Weights of a small mixture-of-experts language model, trained from scratch on English Wikipedia.
Size: 10 layers, vocabulary 3089, 17.3M parameters.
Experts: 2 picks a token, a sigmoid router, a shared expert of 128 neurons.
Training: a variant of Adam for the experts, 760M tokens, 3135 steps.
Below are experts of layer 3 (counted from 0) of a mixture-of-experts language model. Rows are named router (the router's row for the expert), gate (a neuron's input weights, with its number), up (a neuron's input weights, with its number) and show model dimensions 80-159. Each number is 128 + 24 x the weight over its row's rms, rounded and kept within 0 to 255.
Before each expert's rows: a language model's description of what the expert responds to. This comes from a sample of Wikipedia text that the model never trained on.

# expert 9
It responds to: Word-final suffix pieces, mostly plural s, ers, es, ies, ions, closing nouns like charts, sports, groups, prices, metres.
router [ 99 164 121 122 137 121 140 107 121 128 103 133 112  89  90 141 132 116 124 131 143 146 156 101 128 147 144 129 159 131 106 104 176 112 153 126 123 117  86 134 168 128 109 110 141 115 136 155 170 124 114 164 120 168 151  89 109 149 145 143 155 147 129 102 143 143 141 175 142 170 120 135 143 170 133 119 115 127 101 105]
gate0 [142 149 149 164 148 127 187 143 140 122  98 136 163 117 140 134 150 112 116 160 133 153 146  99  99 174 140 117 196 141 151  80  81 130 161 100  84  97 155 145 128 107 114 159 158  91 137 178 101  98 108 160 108 157 121 133 105 119 127 172 121 119 119 161 166  91 117 132 117 139 118 165 128 125 103 133 124 111 121 166]
up0 [117 141 151 172 110 128 134 123 111 115 140 143 175 120 171 134 106 118 135 155 148 129 116 141 168 137 138 110 133 127 124 113 141  97 198  86 107 133 162 109 122 112 125 142 156  92 138 134  99 125  58 157 116 144 137 123 119 143 112 168  87  89 116  86 141 129 122 126 130 114 194 126 130 161 139 169 104  98 106 148]
gate1 [131 130 126  89 112  89 120 135 135 112 131 122 110  94 113 130 161 126 160  98  83 121 118 151 145 112 103 137  95 196 142  80 145  86 159 133 127 161  81 116 106 191 129 111  93 142 100 145 106 150 101 120 125 121  90 123 164 140 172  87 134  88 154 124 153 137  74 123 174 123 103 136 137 147 120 134 118 103 117 134]
up1 [133 130 127 125 173 130 154 140 124 113 150 105 147  74 163 122 154 119 121 132 115 152 127 139 141 123 143 132 117 121 155 110 135  92  84 164 155 111  95 108 160 137 160 127 117 160 123 127 158 135 124 137 114 115 142 116  97 158 100 106 111 191 103 156 144 126 135 110  90 139 147 184 110 128  97 120 114 132 126 119]
gate2 [133 146 113 106 104 115 103 137 126 180 112 138 110 131 175  98 110  96 136 227 131  83 127 130 133 115 151 105 147 100 137 169 154  94 140 118 143 130 134 137 129  99 134 121 119 164 116 137 151 108 164 156 130 133 138 146 128 144 176  84 134 122 115 148 143  95 129 141 124 130 150 109 128 129 136 147 144 134 126 157]
up2 [ 94 171  96 119  84 110  94 149 121 140 151 143 156 127 155 123 132 164 148 117 144 106 157 129 142 115  79 150 102 104 148 141 181 112 148 124 120 142  82 138 109 140 105 130 114 112 118 119 106 123 135 124 115 135 120 125 160 124 144 127 125 124 174 106 139 161 129  64 147 145 104 104 125  78 154 156 142 129 137 161]
gate3 [129 135 146 168  90 139 132 118 121 143 139 118 134  97  71  93 166 129 155 144 167  92 152 107 110 121 178 155 114 135 103  71 109 132 109 113 160 159 136 117 120 151 138 118 117 161 132 141 101 116 116 113 105 114 113 115 128 156 176 123 131 124 147 148 144 125 131 163 124 136 115 102 139 141 152 154  89 102 134  70]
up3 [136 141 117 129 125 178 146  84 132 154 171 110  79 155 117 107 117 143 188 149 118  95 135 150 115 156 143 129 159 109 126 126  71 105  98 127 155 107 126 134 121 123 159 129 169 162 116 137  97 131 111 145 130 133 149 133 118 131 139 164 103 141 109 172 118 104 113 180 128 122 105 122 124 128 123 146  75 124 152 125]
gate4 [106  95 108  83 156 106 143 113 107 118 132 117 147 101 128 123 107 110  83 111 106 137 126 135 108 139 141  79  90 141 173  99 142  94 121 160 145 107 131 146 125 149 115 124 115 121 121 149 124 156 151 119 134 124 158 129 100 131 120 134 134 118 117 147 144  54 181 105  83 138 147 123 146 128 132 129 132  99 164 110]
up4 [113 160 141 115 122 146 134 109 155 122 137 126 153 103  94  96 114  96 119 187 162 147 148 141 125 116 151 137 162 127 134 115 147 133 103 164 139 117 105 125 111 143 155 105 134 163 155 113 126  94 107 131 115  93 176 111 140 121 154 169 134 142 162 117 129  94 129 123 145 193 129 126 130  89  92 144 142  76 148 113]
gate5 [121 182 148 125 135  92 150 115 122 122 109 104 141  69  66 132 111 146 152 176 138 109 131  68 112 126 121 147 168 126  65 114 142 184 147 149 136 141 145  86 126 149 140 139 123 151 104 148 148 101 110  94 130 116 108 136 117 148 152 135 144 126 156 131 109 142 157 132 100 147 106 103 129 119  94 147 124 151 130  99]
up5 [136 140 115 124 137 114 141 119 122  93 123 102 104 117  64 156 162 137 155 132 179 117 155  96 128  94 147 147 154  71  81  92 148 123 149 142 140 156 119  50 145 128  98  96 131 157  93 105 133 108 117 152  92 141 135 134 121 133 108 155 123 139 131 160 128 142 164 119 116 141 143 126 123 158 150 122 137 166 134 103]
gate6 [122 151 134 111  68 162 115  93  80 124 120 128 112 132 104 100 102 138 110 167  50 140 127  92  91 117 187 120 121 132  94 140 117 160 125 122 135  98 108 137 150 146 127 135 120 135 114 129  76 139 141 139 115  90 127 122 126 158 188 115 186 136 152 141 102 101 131 145  93 181 118 123 134 117  93 117 115  84 146 130]
up6 [134 135 165 118  96 179 141 135 146 135 161 151 138 120  86 115 110 118 129 149 139 134  85  97 100 122 172 158 128 123 146 112 122 132 120 106 167 120 145 134 194 161 134 135  88 130 124 109  72 121 102 116 145 139  85 101 133 143 130 116 161 113 151 150 122 143 133 129 124 164 130 110 109 144 135 137 111 131 154  66]
gate7 [139 129 115 107 183 116 128  68 127  93 124  99 118 101 134 144 161  78 150 121 138 124 121 128 159 175 165 122 112 123 125 100  99 127 125 151 108  56 132 139 116 141 166 122 133 120 137 184 153 144 143 153 131 124 127 152 144 116 111 122 174 158 130 136 170 100 108 138 132 148 111 185 102 136  71 115 141 136  91 154]
up7 [123 125  89 125 116  99 144 113 125 128 131  91 123  95 126 149 161 129 157 111 151 117 160 119 111 151  87 161 157 161  91  96  84 128 113  93 150 149  95 154 167 134 130 139 109 155 116 144 162 117 157 139 139 147 140 116 181 110 148 107 117 149 161  92 134 114  94 110 195 138  94 183 113 114 135 152  94 133 139 150]
gate8 [112 155 116 110 146 149 105  92 129 147 137 136  85 100 141 129  80 131 126 162 137 140 108 141 120 167 123  87 116 161 111 124 159 104  88 126 138 102 111  69  99 113 143 132 112 145 130 160 149 145 147 140 118 134 129 127 142 112  97 144 155 138 130 165 161 134 102 161 165 192 129 142 178 135 136 127 127 121  88 124]
up8 [128 133 103 146 170 185  87 114 165 128 128 119 107 117 117 106  90 134 128 119 128 157 110 120 139 151 108 100 118 110 112  94 155 117 125 128  99 112 133  81  88 130 125  83 143 118 145 137 135 146 133 111 136 139 105 155 114 107  89  73 133 155 124 142 140 119 129 135 132 107  91 138 133 131 137  83  95 120 114 144]
gate9 [ 81 115  68 112 116  98 105 126  91 123 124 114 126 125 117 101 173 156 103 139 139 169 103 144 104 101 106 137 170 134  85 118 115 124 149 135 168 147 130 114 184 108  96 115 136 141 157 148 160 137 164 140 120 133 137  98 137 155 149 169 153 164 112 156 150 109 141 141  81 154  99 126  98 163  88 105 128 169 115 175]
up9 [115 128  93  67  99 133 123 119  83 142 143 122 126 159 133 147 114 152 139 202 121 116 186 131 149 139 169 103 163  90 136 119 187 102 115 117 132  96 115 142 132 115 123  81 133 142 125 131 126 123 131 119 135 156 136 138 111 144 182 175 165 121 132  85 155 110 182 164 116 118  83 127 124  99 148 105 116 127 114 134]
gate10 [111 109 144 109  89 162 143 106 117 114 113 140 123 151  88 120 174 129 119 146  96 120  95  96  97 138 122 109 157 153 119 106 116 143 122 132 147 119 136 133 162  63  96 127 142 103 102 115  97 126 155  81 125 138 145 135 180 135 152  70 118 184 188 138 145  93 129 126 121 129 128 153 117 115 175 103 146 116 134 137]
up10 [135 138  76 164 131 146 111 193  98 115 121 130 133 133 129 124 146 134  82 140  93 160 121 135 100 125 115 148 121 114 148  84 104 145 156 128 143 104 100 149 151 129 113  98 155 147 131 125 105 119 117 129 171 126 106 132 138 121 164  97 134 146 134 161 170 121 115 133 127 112 116 111  81 137  91  60 128 133  77 177]
gate11 [130 120 138 133 115 104 118 115 124 149 102 102 156 100 119 116 117 111 113 120 117 128 116  68 118 151  91  89 188 160  98 111 153 145  96  79 149 103  98 111 112 104 103  92 114 120 109 106 132 179  95 117 121 133 140 126 127 115 119  85 113 157 172  97  76 120 110  66 109 109  87 118 135 125 168 123 138 148  80 139]
up11 [112 108 129  83 167 115 135 128 150 152  98 162 116  94 129 126 131  95 146 103 184 132 109 155 133 146 118 173 121 121 155  95 120 103 110 108 144 109 127 152 122  90  98 149  87 144 109 152 127  91 158 148  99 118 120 132 113 120 134 176 134 107 138 117 132 102 141 116 141 123 127 120 123 172 142 127 147 119 122 144]
gate12 [103 111 133 156 161 128  90 109 115 150 138 136 137 128 131 129 126 143 132 138 135 102 143 137 142 123 152 132 175 122 110 142 140  73 114 143 142 120 138 132 170 106 106 123 157 137 123 130 156 140 124 151 121 119 166 106 108 142 110  96 133 118 114  71  83 108 114 130 144 111 132 117 127 142 167 113 123  99 120 183]
up12 [131 114 143 110 143 178  84 152  96 135 126 132 137  94  90 122 101 128 153 199 166 123 157 172  96 137 104 155 119 141 115 127 110 126 132 133 142 128 113 108 146 139  91 123 142 147 116 127 163 113 125  86 129  86 138  85 156 134 128 156 131 155 126 149 120  91 103 125 148 150 103  91  91 117 158 102 115 138 121 158]
gate13 [133 104 144 151 133 128 106 131 143 147 121 109 104  81 115 120 181 106 157  82 138 125 140 160 152 175 153  85 136 142 113 103 129 157 130 106 143 130 147 116 130 131 116  93 134  94  92 135  95 127  65  94  97 169 159 119 168 143 139 109 145 149 151 100 122 181  73 100 123 115  95 133 118 110 142 148 103 138 123 114]
up13 [131 108 139 121 177  92 120  99 125 126 123 162  76  94 133 131 146  99 141 106 179 125 161 156  97 156  88  90 126 122 113 114 126 165 166 132 162  98 102 160  98 159 166 118 133 109 137 142 132 102  96 128 181 128 131 110 132 106 122 136 140  92 142  74 107 152 113 114 182 110  98 168 150 150 108 123 123 138  94 180]
gate14 [ 94 127 150  86 131 144 134 120  83 130 119 122 124 149 111 142 163 148 140 124 117 153 135 169 139 109 140 123 130 157 102 140 115 108 111 143 169 132 112 172 148 122  49 129  96 142 120 102 140 102 122 133 100 105 119 153 126 105 139 154 133 135 110  82 149 127 131 126 137 152 107 113  76 133 166 125 134 124 167 164]
up14 [127 113  98 144 140 156 122 135 166 131 123 120 123  83 126 119  76  99 126 159  79 119 125 105 146 123 149  83 146 156 121 102  90 136 134  85 127 144 157 119 169 133 122 149 159 135 161 163 112 133 148 138 119 133  90 130 118 131 106 112  88  92 139 138 119 153 134 172  47 105 128 174 153 107 129  96 127 116 139 138]
gate15 [143 113 101 126  97 143 115  81 138 120 107 116 100 123 104 160 147 131 174  91 112 104 108 124  87 123 149 167 116  85  94  98 124 148 120 103 104 142 138 105 157 124 154 125 187 139 117 145 125 116 140 131 145 122 142 157 140 112  99 125 145 113 130 100 133 126 125 137 144 143 113 135 131 129 129 155  97 108  91 107]
up15 [125 135 156 110 141 119  99 115 156 114  62 122 128  96 174 110 142  83 165 124 105 122 176 119 126 144 158 151 110 124  98 116 106 154 152  99 128 186 110 124 158 135 129 102 110 130 115 130 148 149 162 138 141  99 111 166 114 125  90 143  78 135 150  89 121 136 141 128  70 112  90 129 171 116 144 154 118 146 152 135]
gate16 [111 175 100 106 135 110 145 120 164 144 163 102 131 124 163  82 130 152 121 112 146  55 148  82 123  92 161 129 164 142  95 108 154 113 137 103 145  92 124 102 121 105  75 137 114 134 117 116 112 142 140  88  67 174  95 121 150 156 169  90 130 145 155 121 121 128 101 155 139 123 115  89  85 140 143 100 105  86 165 132]
up16 [105 164  73  56 152 132 132 129 126 130 137 123 125 145 142 142 132 126 145 155 122 124 162 127 150 109 108 100 136 149 127 124 115 130 147 104 117 112 135  96 170 135 109 145  70 129 101 134 128 145 146  78 143 140 125 132  96 161 114  64 150 134 134 127 139 110 124 123 128 166 133 170  91 158  83  37 142 122 126 113]
gate17 [103 149 103 109 165 120 112 107 147 135 138 109  98 117 110 150 122 161 122 134 183 119 119 115 131 157 124 103 104 139  98  99 159 131 134 149 134 114 114 152 159 160 117 119 152 199 167 107 164 105 163 129  91 168  98 130 161 115 152 128 126 140  99 138 157  97 143 116 130 146 117 112 103 128  82 114 134 137 127 153]
up17 [122 155 124 162 140 128 161 110 178 142 130 112 169 114 107 143 165 134 127 158 124 132 153 102 144 144 140 119  68 126 112  90 149 114 141 125 101 123 112  89 120 130 148 143 192 163 172  95 118 106  96 124 147 159 119 129 163 139 147 112  85 169 119 100 159 130 136  81  97 128 115 142 124 131 108  91 143 111 125 187]
gate18 [131 140 108 129 172 165 144 135 127 113 140 146 121 142 115 176 151 101 178 108 163 121 139 119 155  87 139 155 146 129 119 131 148  80  94 155 162 120 121 128 150 121 157 129 153 166 124 196 150  93 159 158 131 117 167 139 116 149 125 136 130 160 131 138 126 121 103 184 113 145 157 119 109 175 143 138 115  97 123  92]
up18 [155  65 120 132 153 168 128 137  74  95 118 147 146 158 156 141 107 126 131 112  98 113 142 139 139 125 110 134 107 116 170 123 149 120 129 132 129  72 159 166 125 123 149 157 134 134 117 133  96 159  93 125 161 141 139 138 126 123 129 103 142 134 117 145 146 154 113 137 107 112  79  71 104 105 129 124 104 131 131  98]
gate19 [116 180 132 142 112 165 170 133 130 137 193 115 113 136 138  94 114 131 129 157 128 124 134 151 122 118 160  98 150 158  66 121 137 103 172 140 144 167 137 150 137 124  95 116 120 164 137 114 134 104 142 144 120 157 131 141 146 122 139 122 114 162  99 125 156 109 116 124 145 113  91 113  82 123 120 131 116  91 146 143]
up19 [138 201 114 131 124 138 171 104 126 128 149 135 147  94 134 139  91 148 188 143 160 103 156 144 132 131 146 126 155 114 105 145 179 153 141 172 132 131 134 122 115 148 144 139 139 126 161 114 157  92 103 160 156 166 152 131 157 140 171 153 125 141 127  81 116 150 126 113 148 126 141 118 140 138 116 152  99  98 119 157]
gate20 [145 151 106 132 115 108 143 110 125 134  79 141 107 143  95 137 118 134 165 139 147 137 109 140 141  94 157  75 114  97 138 130 166 123 122 122 112 117 130 148 138 107 107 135 147 132 145 102 168 132 128  83 141 155  68 125 142 153 113  93 120  93 124 115 143 148 133 163 162 155 116 155 151 151 130 156 156 150 152 180]
up20 [133 148 107 152 106 103 141 119 137 112 156 125 114 137 121 124 110 124 174 159 109 152  84 141 216 125 112  88 116  99 141 109 129  83 117 114  98 117 101 122 156 135 116 145 168 150 138 136 145 104 139  89 118 108  88  98 142 178 124  90 126 120 129  97 124 116  89 172 149 161 170 161  93 172 145 117 117 135 133 132]
gate21 [122 123 187 157 127 188 154 100  64 121 129 138 126 115 151 144 127  97 167 106 155 135 166 109 103 127 131 130 167 141 101 119  91 105 114 101 123 152 144 127 140 122 128 164 133 101 135 134 131 130 142 119 129 124 122 153 120 126 179  85 160 109 156 120 127 141 150 171 114 133 120 164 109  68 166 137 122 109 107 161]
up21 [ 94 163 179 135 132 142  66 161 156 112  93 117 116 141 136 101 120 118 152 104 156 153 132 148 151  96 130 118 136 140 165 156 124 155 167 122 120  96 135 120 180 132 127 122  99 180 115  97 161 141 101  91 108 113 132 119 112 144 128 136 129 116 101 144 136 110 128 155 125 121 118 126 149 152 117  95 160 155 115 154]
gate22 [138 129 180 128 154 137 130 104 109 105 151 138 129 129  95 134 123 122 139 110 115 137 102 107 114 132 138 122 170 162 108 109 125 140 167 140  94 108 107 149 123 103 109 167 150  75 143 127 187 152 135 132 101 139 120 116 129 121 185 157 133  95  86 121 140 150 125  97  85 125 125 141 114 117 115 112 110  71  98 152]
up22 [126 130  99 105 105  95 133 113 112 111 136 165 137 101 149 165 117 115  79  93 111 129 145 122  96 111 149 142 162  92 118 146 127 175 132 130  93 121 115 115 130 126 133 110 107 117 151 128 194 141 138 135 131 104 117  76 116 128 123 108 139 119 110  87 136 161 147 101  85 107 131 118 136 143  85 133 140 117 152 106]
gate23 [136 103 176 150 141 139 128 120 166 176 129  93 120  97 113 139 158 138 148 126 144 103 117  82 149  98 162 130 138 153 176 126 133 134 140 134 113 113 151 141 107 154 129 136 145 119 114 131  75 116 118 115 144 127 143 108 110 156  88  84 119 132 113 129 139 112 146 163 108 120 125 101  95 123  90 108 109 144 138 160]
up23 [134  62 136 140  90 117 166 139 119 175 131 122 100 133 100 158  92 145 138 120 153  83 142 141 114 132 122 113 123  95 122 137 139 177 122 121 166 133 157 135 127 147  99 114 139  81 128 135 140 117 113 141 103 141 132  80 113 134  98 114 152  96 150 109 136 162 148 138 147  98 126 108 147 109 155 107  82 162 156 127]
gate24 [145 100 123 134 166 111 120 144 126 141 105 137 117 108  90 188 122 106  95 127 100 134 143 147 171 140 122 139 113 141 152 100 130 154 120 151 100 149 138 145  89 136  91  86 131 144 119 135 115 107 101 101 153 126 129 117 133  94 133 123 143  83 134 159 121 120 133  74 139 146 144 148 116 122 116  92 132 127 114 167]
up24 [140 125 132  93 163  92 148  76 149 131 150 114 127 155 127  90 133 140 105 137 140 124 109  94 116 104 113 137 162 125 136 169 100  28 100 128 142 145 134 100 101 124 111 133 119 142 126 136 125 145 159 132  94 108 157 125 149 135  99 130 150 131 100 142 129 143 166 146 140 129 127 153 113 134  78  78 144 155 133 123]
gate25 [124 117 142 107 117 100 111 129 102 122 109 138 137  70 155 135 163 114 109  75 126 138 142 146 135 116 169 152 133 181  95 129 149 142 166 134 120 128 116 127 142 159 141 130 125 108 112 143 118 116  87 146 122 123 175 108 139 145 126 130 149 139 153 118 109  91 119 129  89 134 149 155 118 182 175  91  95 132 113 113]
up25 [115 115 134 132 135 121 151 104 147 109 127 141 132 139  97 138 114 111 137 121 149 147 147 141 118 107 152 159 106  94  91 115 147 152 154  91  94 129 162 123 193 112 117  92 130 126 135 134 154 120 142 162 156 176 118 123 133 131 127 133 122 163 109 114 105 123 104 111 180 129 158 122 157 124 127 119 120 131 130 154]
gate26 [143 112 127 158  95 113 164  96 153 106 124  77 124 127 120  95 114 124 135 101 113 155 130  97 113 147 216 118 143 127 134 148 125 143 176 102 170 149 144 112 103  80 123 140  94 142 122 113 132  77 117 116 125 150 151 148 159 147 120 107 110  87 101 134 135 153 127 104  88 134 175 102 159 140 163 143 105 112 125 103]
up26 [125 130 162 167 128 134 175  97 145 116 105  91 112 148 141 119 136 120 125 107 124  97 141 107 156 130 168 128  94 141 142 145 153 135 178 119 201 122 141 150 134  96 146  95 134 127 144 132 143 160 110 122 133 127 123 138 126 123 128  88  89 122 108 101 143 102 117 151 106 122 157 130 143 148 126 125 167 166 152 138]
gate27 [143 161 130  76 141 140 130  91 159 179 165 123 118  84 163 121 122 120 151  92 155 136 105  91 139 160 111  89 121  93 141 111 120 139 154 111 129 113 112 123 134 118 115 150 147 124 105 121 136  84 137 148 137 147 175 134 160 165 155 132 147 153 107 132 154 113 109 125  97 124 166 139 125 142 119 125 127 101 162 119]
up27 [130 118 118  55 124 127 145 104 146 145 186 129 101 164 175 136 122 133 118  97 116 128 125 166 154 124  91 106 138 106 146 146 129  92 165  92  93 109 115 135 161 119 114 134 149 141 125 163 129 120 139 162 130 109 158 107 125 122 156 153 151 126  89 132 148 111 137 128 127 119 143 142 151 140 132 155 153 113 172 134]
gate28 [133 127 167 113 154 158 147 137 164 106  97 136 162 186 124 106 145 108 159 143 137 122 153  75 122 115 138 104 119 141 145 148 115  88 130  92 153 125 125 168 103 123 119 150 168 108 114 103 141 148 122 123 121 147 114 151  98 124 149 148 115 146 109 153 163 113 131 173 141 142  98 122 122 146  98 113 124 161 158 121]
up28 [154 158 135 115 134 151  70 102 165  85 151 105 142 118 109 116 135 126 186  80 113 169 160 129 125 144 130 114  96 127 112 136 162  92 121 149 140 135 159 100 166 159 120 106 140 126 168  97 103 114  84 103 116 146 152  74 128 150  94 117 103 168 137 110 144 121 123 149 130 120 106 101  82 142  84 114 115 142 137 143]
gate29 [117 155 144 131 120  91 105 143 142 164 144 151 141  95 143 144 116 158 154 151  89 158 136  99 131 167 115 121 137 163 101 146 118 119 137 133 161 131 103 154 126 138 161 164 123 149 123 103 108 104 137  89 110 118 128 123 157 141 157 109 142 128 181 116 175 124 126 158 107 180 150 158 144 151 115 168  64 115 127 166]
up29 [122 104 123 146 136 104  88 136 129 164 109 143 128 155 115 120  90  93 108 134 144 120 131 112 127 135 110  98 127  96 105 105 110  94 171 155 157 129  90 139 149 137 135 155 105  95 118 132 137 118 140  96 135 119 138 121 111 143 185 126 114 110 158 118 140  89 148 107 147 150 121 144  91 163 131 111 127 146 112 112]
gate30 [108 128  97 125 127 110 148 114 107 151 120 125 134 122 134 108 158 150 116 118 143 129 135 139  92 120 122 148 118 174  86 119 194 126  85  93 141 130 146 113  83 140  54 111 119 135 153 159 129 103 159 139  99 157 104 163 140 153 136 128 160 107 119 124 132 142 124 164  83 150 131 146 106 150 129 119  98  83 108 131]
up30 [132 137 140 108 123 147 142  86 145 119 116 113 118 131 117 115 145 151 128 145 144 109 152 108 116 141 148 135 132 134 116 103 131 116 100 134 180  88  91 154 106 106 127 108 181 115 149 150 126 114 131 144  96 139 119 132 146 147 163 117 149 128  93 119 166 159 154 161 139 142  74 126 124 156 105  89 102 107 103 156]
gate31 [112  92 114 100 136 139 154 118 144 116 125 143 104 129 117 155 142  87 120 149 198 102 188 124 116 154  96 139 168 125 109 161 128 152 167 112 144 136 121 140 106 148 123 160 122 127 103 131 154 126 148 168  92 142 133 103 147 134 145 167 131 147 155  72 142 148  91 103 155 119 144 119 131 108 109 141 113 153 152 129]
up31 [143 144 150  96 127 173 130 164 193 149 114 121 150 125 116  98  90 141 119 109 147 133 147  90 131  89 137 125 117 121 140 116 117 149 127 173  75 102 132 155 132 133 119 144 120 111 160  90 154 106 110 111 129 169 120  90 116 106 146 121  98 110 116  92 118  69 126  92 140 110 121  99 113 158 167 145 128 113 111 138]
gate32 [120 125 176 113  85 135 141 139 122 115  95 129 108 136 142 152 147 141  95 145 154 147 152 114 125 139 140 136  80 116 125  94  87  94  87 153 148 124 166 143 164 116  95 131 106 133 128  94 124 105 142 145 118 148 104 144  95 116 107 114 127 166 141  98 134 139 156 140 140 148  98 163 139 111 198 138 111 152 120 103]
up32 [131 108 227 109 152 143 156 115 160 126 152 141 125 123 112 164 142 111  89 148 201 121 157 139 131 148 164 168 134 124 133  95 127 129 115 154 161 113 123 148 152 147 132 105  98 176 128 136  69 106 133 124 109 139 114 125  94 130 177 127 109 112 151 111 115 167 138 125 141  94 100 105 126 140 132 127 120 126 102 142]
gate33 [120 123 133 139  86 150 119 105  87 119 165 118 151  91 200 150 119  96 111 131 113 130 141 127 127  55  98 142 127 145 140 137 133 108 139 148 118 169 110 107 103 132 127 127 128 102 107 116 168 154 118 144 107 128 183 116 158 133 161 140 100 143 130 125 131  90 143 110  95 157  95 171 119 149 181 139 126 130 103  78]
up33 [128 177 156 177 108 158 185 131 132 138 131 134 128 141 151 137  99 126 127 151  99 151 103 116 114  55 120 138 132 107 129 145 125 160 139  86 102 162 151 135 128 107 119  97 129 152 121 139 162 158 125 146 114 115 122 156  97 120  92 109 126 108  74 118 107 100 133 108 146 159 117 126 159 130 150 147 145 129 112  72]
gate34 [140 125 167 132 169 122 123  62 154 110 116  77 131 125 138  92 142 118 175 149 138  75 145 112 140 137  99  76 128 120 139 142 158 139 163 118 130 119  78 112 124  83 142 128 132 118 118 136 133 158 138 103 120 124 150 125 117 151 148 137 103 132 152 110 139 153  88 117 127 118 113 142 151 132 185 124 134 117 108 144]
up34 [135 125  93 179 112  71 110 130 168 128 107 118 150 121 108 133 134 105 145 123 150 153 149  82 162 106 134  78 101 142 115 129 157 153 155  95 136 116 110 123 167 109 160 127 118 101 106 123 118 121 127 103 127 149 165 103 129 117 160  87 112 119 183  91 137 109 149 102 123 121 115 160 128 116 170 143  96 155 110 141]
gate35 [114 115  94 116 114 118 117  90 127 116 161  93 147 140 136 109 101 146 133 158 126 123  94 129  83 117 162 143 151 152  94 155 116  97 125  94 158 184 148 115 113 114 152 157 116 142 151  95 116 115  86 141 147 132  80 171 101 116  96 134 137 103 112 113 126  93 128 143 164 167 119  66 140 144 110  89 141 104 135  83]
up35 [130 183 108 111  99  78 168  84 120 107 116 148 136 154 169 144 110 137 109 150 132 103 129 129 181 112 125 113 140 116 133 156 195 127 107 141 155 138 113 119 113 102 174 150 132 102 144 120 165 116 130 108 137 134 151 140 121 131 109 127 170 113 123 130 111 123 146 166 122 144 137 118 143 123 158 141 141  85 106 124]
gate36 [137 114 121 143 134  96 174 172 108 137  97 134 111 113 152 127 151 123 125 186 123 159 170 112 151 135  92 125 124 104 163 122 114 114 121  91 112 139 127 113 114 134 100 147 110 106 124 135 130 100 201 138 119 116 127 169 134 118  90 176 104 118 106 106 127 126 143 104 138 162 132 153 153  99 175 146 140 121 116 134]
up36 [134 123  93 147 136 145 121 159 140 105 132 137 129 147 142  94 128 130  81 131 115 115 107 116 132 167 110 106 103 110 130 149 134 147 139  80 151 107 142 120  79 120 132 130 144  94 144 141 136 133 141 112 149 142 152 121 141 152 118 123 153 106 155 122 130 138 125 129 120 162 110  77 130 106 108 117 100 125 103 131]
gate37 [108 118 101 102 133 101 108 145 119  99 122 127 111  93 108  83 173 131 163  88 135 143 144 124 112 140  88 118 106  61 101 129 135 163 125 143 165 164 101 129 163 149 135 111 166 115 130 184 162 147 151 156 129 100 139 142 106 124  91  63 121 175 138 133 120 114 124 130 148 125 113 143 114 126 137 106 125 150 113  82]
up37 [129 106 138 108 155 111 119 178 188 125 118 126 107 127 117 126 155 124 126 132 186 156 145 147 161  84 103 135  71 124 164 136 176 141 148 150 131 105 100 156 120 146 142 150 137  97 139  98 122 120 147 121 168 112 178 117 158 113 148 123 129 138 139 122 130 107 126 135 138 158 157 136  74 122 135 153 136 125 115 139]
gate38 [ 95 149 149 136 135 128 112 137 150 111 131 121 124 151 142 137 111 121 137  71 177 166 143 111 151 158 121 130 111  93 112 130 137 118 167 126  83 129 107 135 143 140 117 105 140  95 141 127 182 118 144 139  98 143 143 125 134 121 161 145 128 158 143 123  74 139 126 110 140 128 136  82 128 129 114 140 101 156 108 118]
up38 [106 170  95 106  76 141 112 100 150 125 100 120 107 114 108 158 116 127  98 138 139 117 116 130 105 115 150 140 119 128  86 129 138 149 145 120  81  79  99 143 128 141 128 133 139 126 134 129 187 104 134 121 172 136 120 147 135 128 110 148 146  97  92 154 140 136 175 127 148 131  95 137 139 146 149 157 103 128  89 161]
gate39 [133 158 146  89  74 119 102  52 117 126 130 132 149 124 147 111 158 125 137 135  96 138 168 144 118  97 103 161 147 118 163 125 127 157 109 156 129 140 150 126 102 142 115 149 113 139 151 131 131 142 130 161 130 128 121 123 136 109  84 116 106 135 114 120 145 129 148 117  74 156 134 136 119 157 154 145 144 160 153 134]
up39 [124 141  92 121 152  76 102 132 172 160 129 106 124 131 101 116 148 124 126  78 102 162 110 162  96 140 155 114 138 148 102 154 127 134 128  99 143  91  77 122 127 167 149 141 131 139 114 131 145 126 104 118 170 132 123 122 111 173 152  94 142 111 127 162 117 116 143 159 147 133 141 126 111 174  84  72 142 128 132 122]
gate40 [ 97 194 155 105 122 145 143 117 116 151 132 153 135 127 141 149 151 148 116 171 125 158 117 171 169 110  88 117 154 124 133 103 151 136 143 139 136 117 105 107 129 136 114 141 133 101 150 110 149 129 103 130 129 134 112 121 145 145 148 124 139  72 134  92 141 128 138 119 133 165 116 119 181 125 110 122 132  88 110 147]
up40 [122  92 125 168 136 137  90 111 155 113 109  99 171  95 123 120  92 105 155  77 141 106 122 121 121 158 155 159 138 147 153 131 162 154 157 116  96 157 146 120 126  95 111 128 130 112 149 130 128 128  94 136 136 159 144 160 119 141 125 157 107 142 125 129  91 114 108 110 115 115 153 122  82 137 111 115 117 160 104 171]
gate41 [124 142 130 115 141 151 161 143 130 106 121 147 128 134 144 127 171 123 115 163 110 117 144 114 101  90 105 113 112 137 114 109  84 120 141  89 146 105 140 135 133  98 128 113 108 131 145 126 107 178 160 126 168 130 178 141 103 107 139 108 135 131 160 129 119 135 172 129 119 104 146 181 136 123 135 149 160 129  77 118]
up41 [140 183 180 148  93  73 138 122 113 133 176 115 129 110 139 133 132 137 132  87 114 110 145 129 152 130 153 132 138  80 126 107 137 151 125 152  71 129 111 133 127 181 115 120 137 119 124 108 116 160 171 111  95 118 174 102 123 127 146 116  87 161 122 138  97 131 126 138 136  93 114  63 134 136 113 153 133  92 122 149]
gate42 [134 135 148 105 132 126 129 109 123 155 121 124 122  96 161 126 130  84 110 115 125 148 159 151 163 153 152 131 131 173 131 123 143 123 118 114  84 125 144  70 166 126 108 126 118  95 107 129 102 154 152 172 109 165 128 151 122 141 142 142 193 177 115 120 137 139 101 152 121 137 136 169 151  82 178 143 142 110  95 115]
up42 [138 137 118 152 164 135 143 129 141 175 111 151 141 101 139  90 106 119 157  75 136 161 130 101 135 127 109 129 115 118 112 132 118 122 141  88  75 145 127  69 163  99 138 105 149 115 129 125 110 132 111 115 117 154 123 145 105 137  80 146 145 153 134 121 166 133 113 145 127 141 143 132 146 138 148 131 154 115 132 113]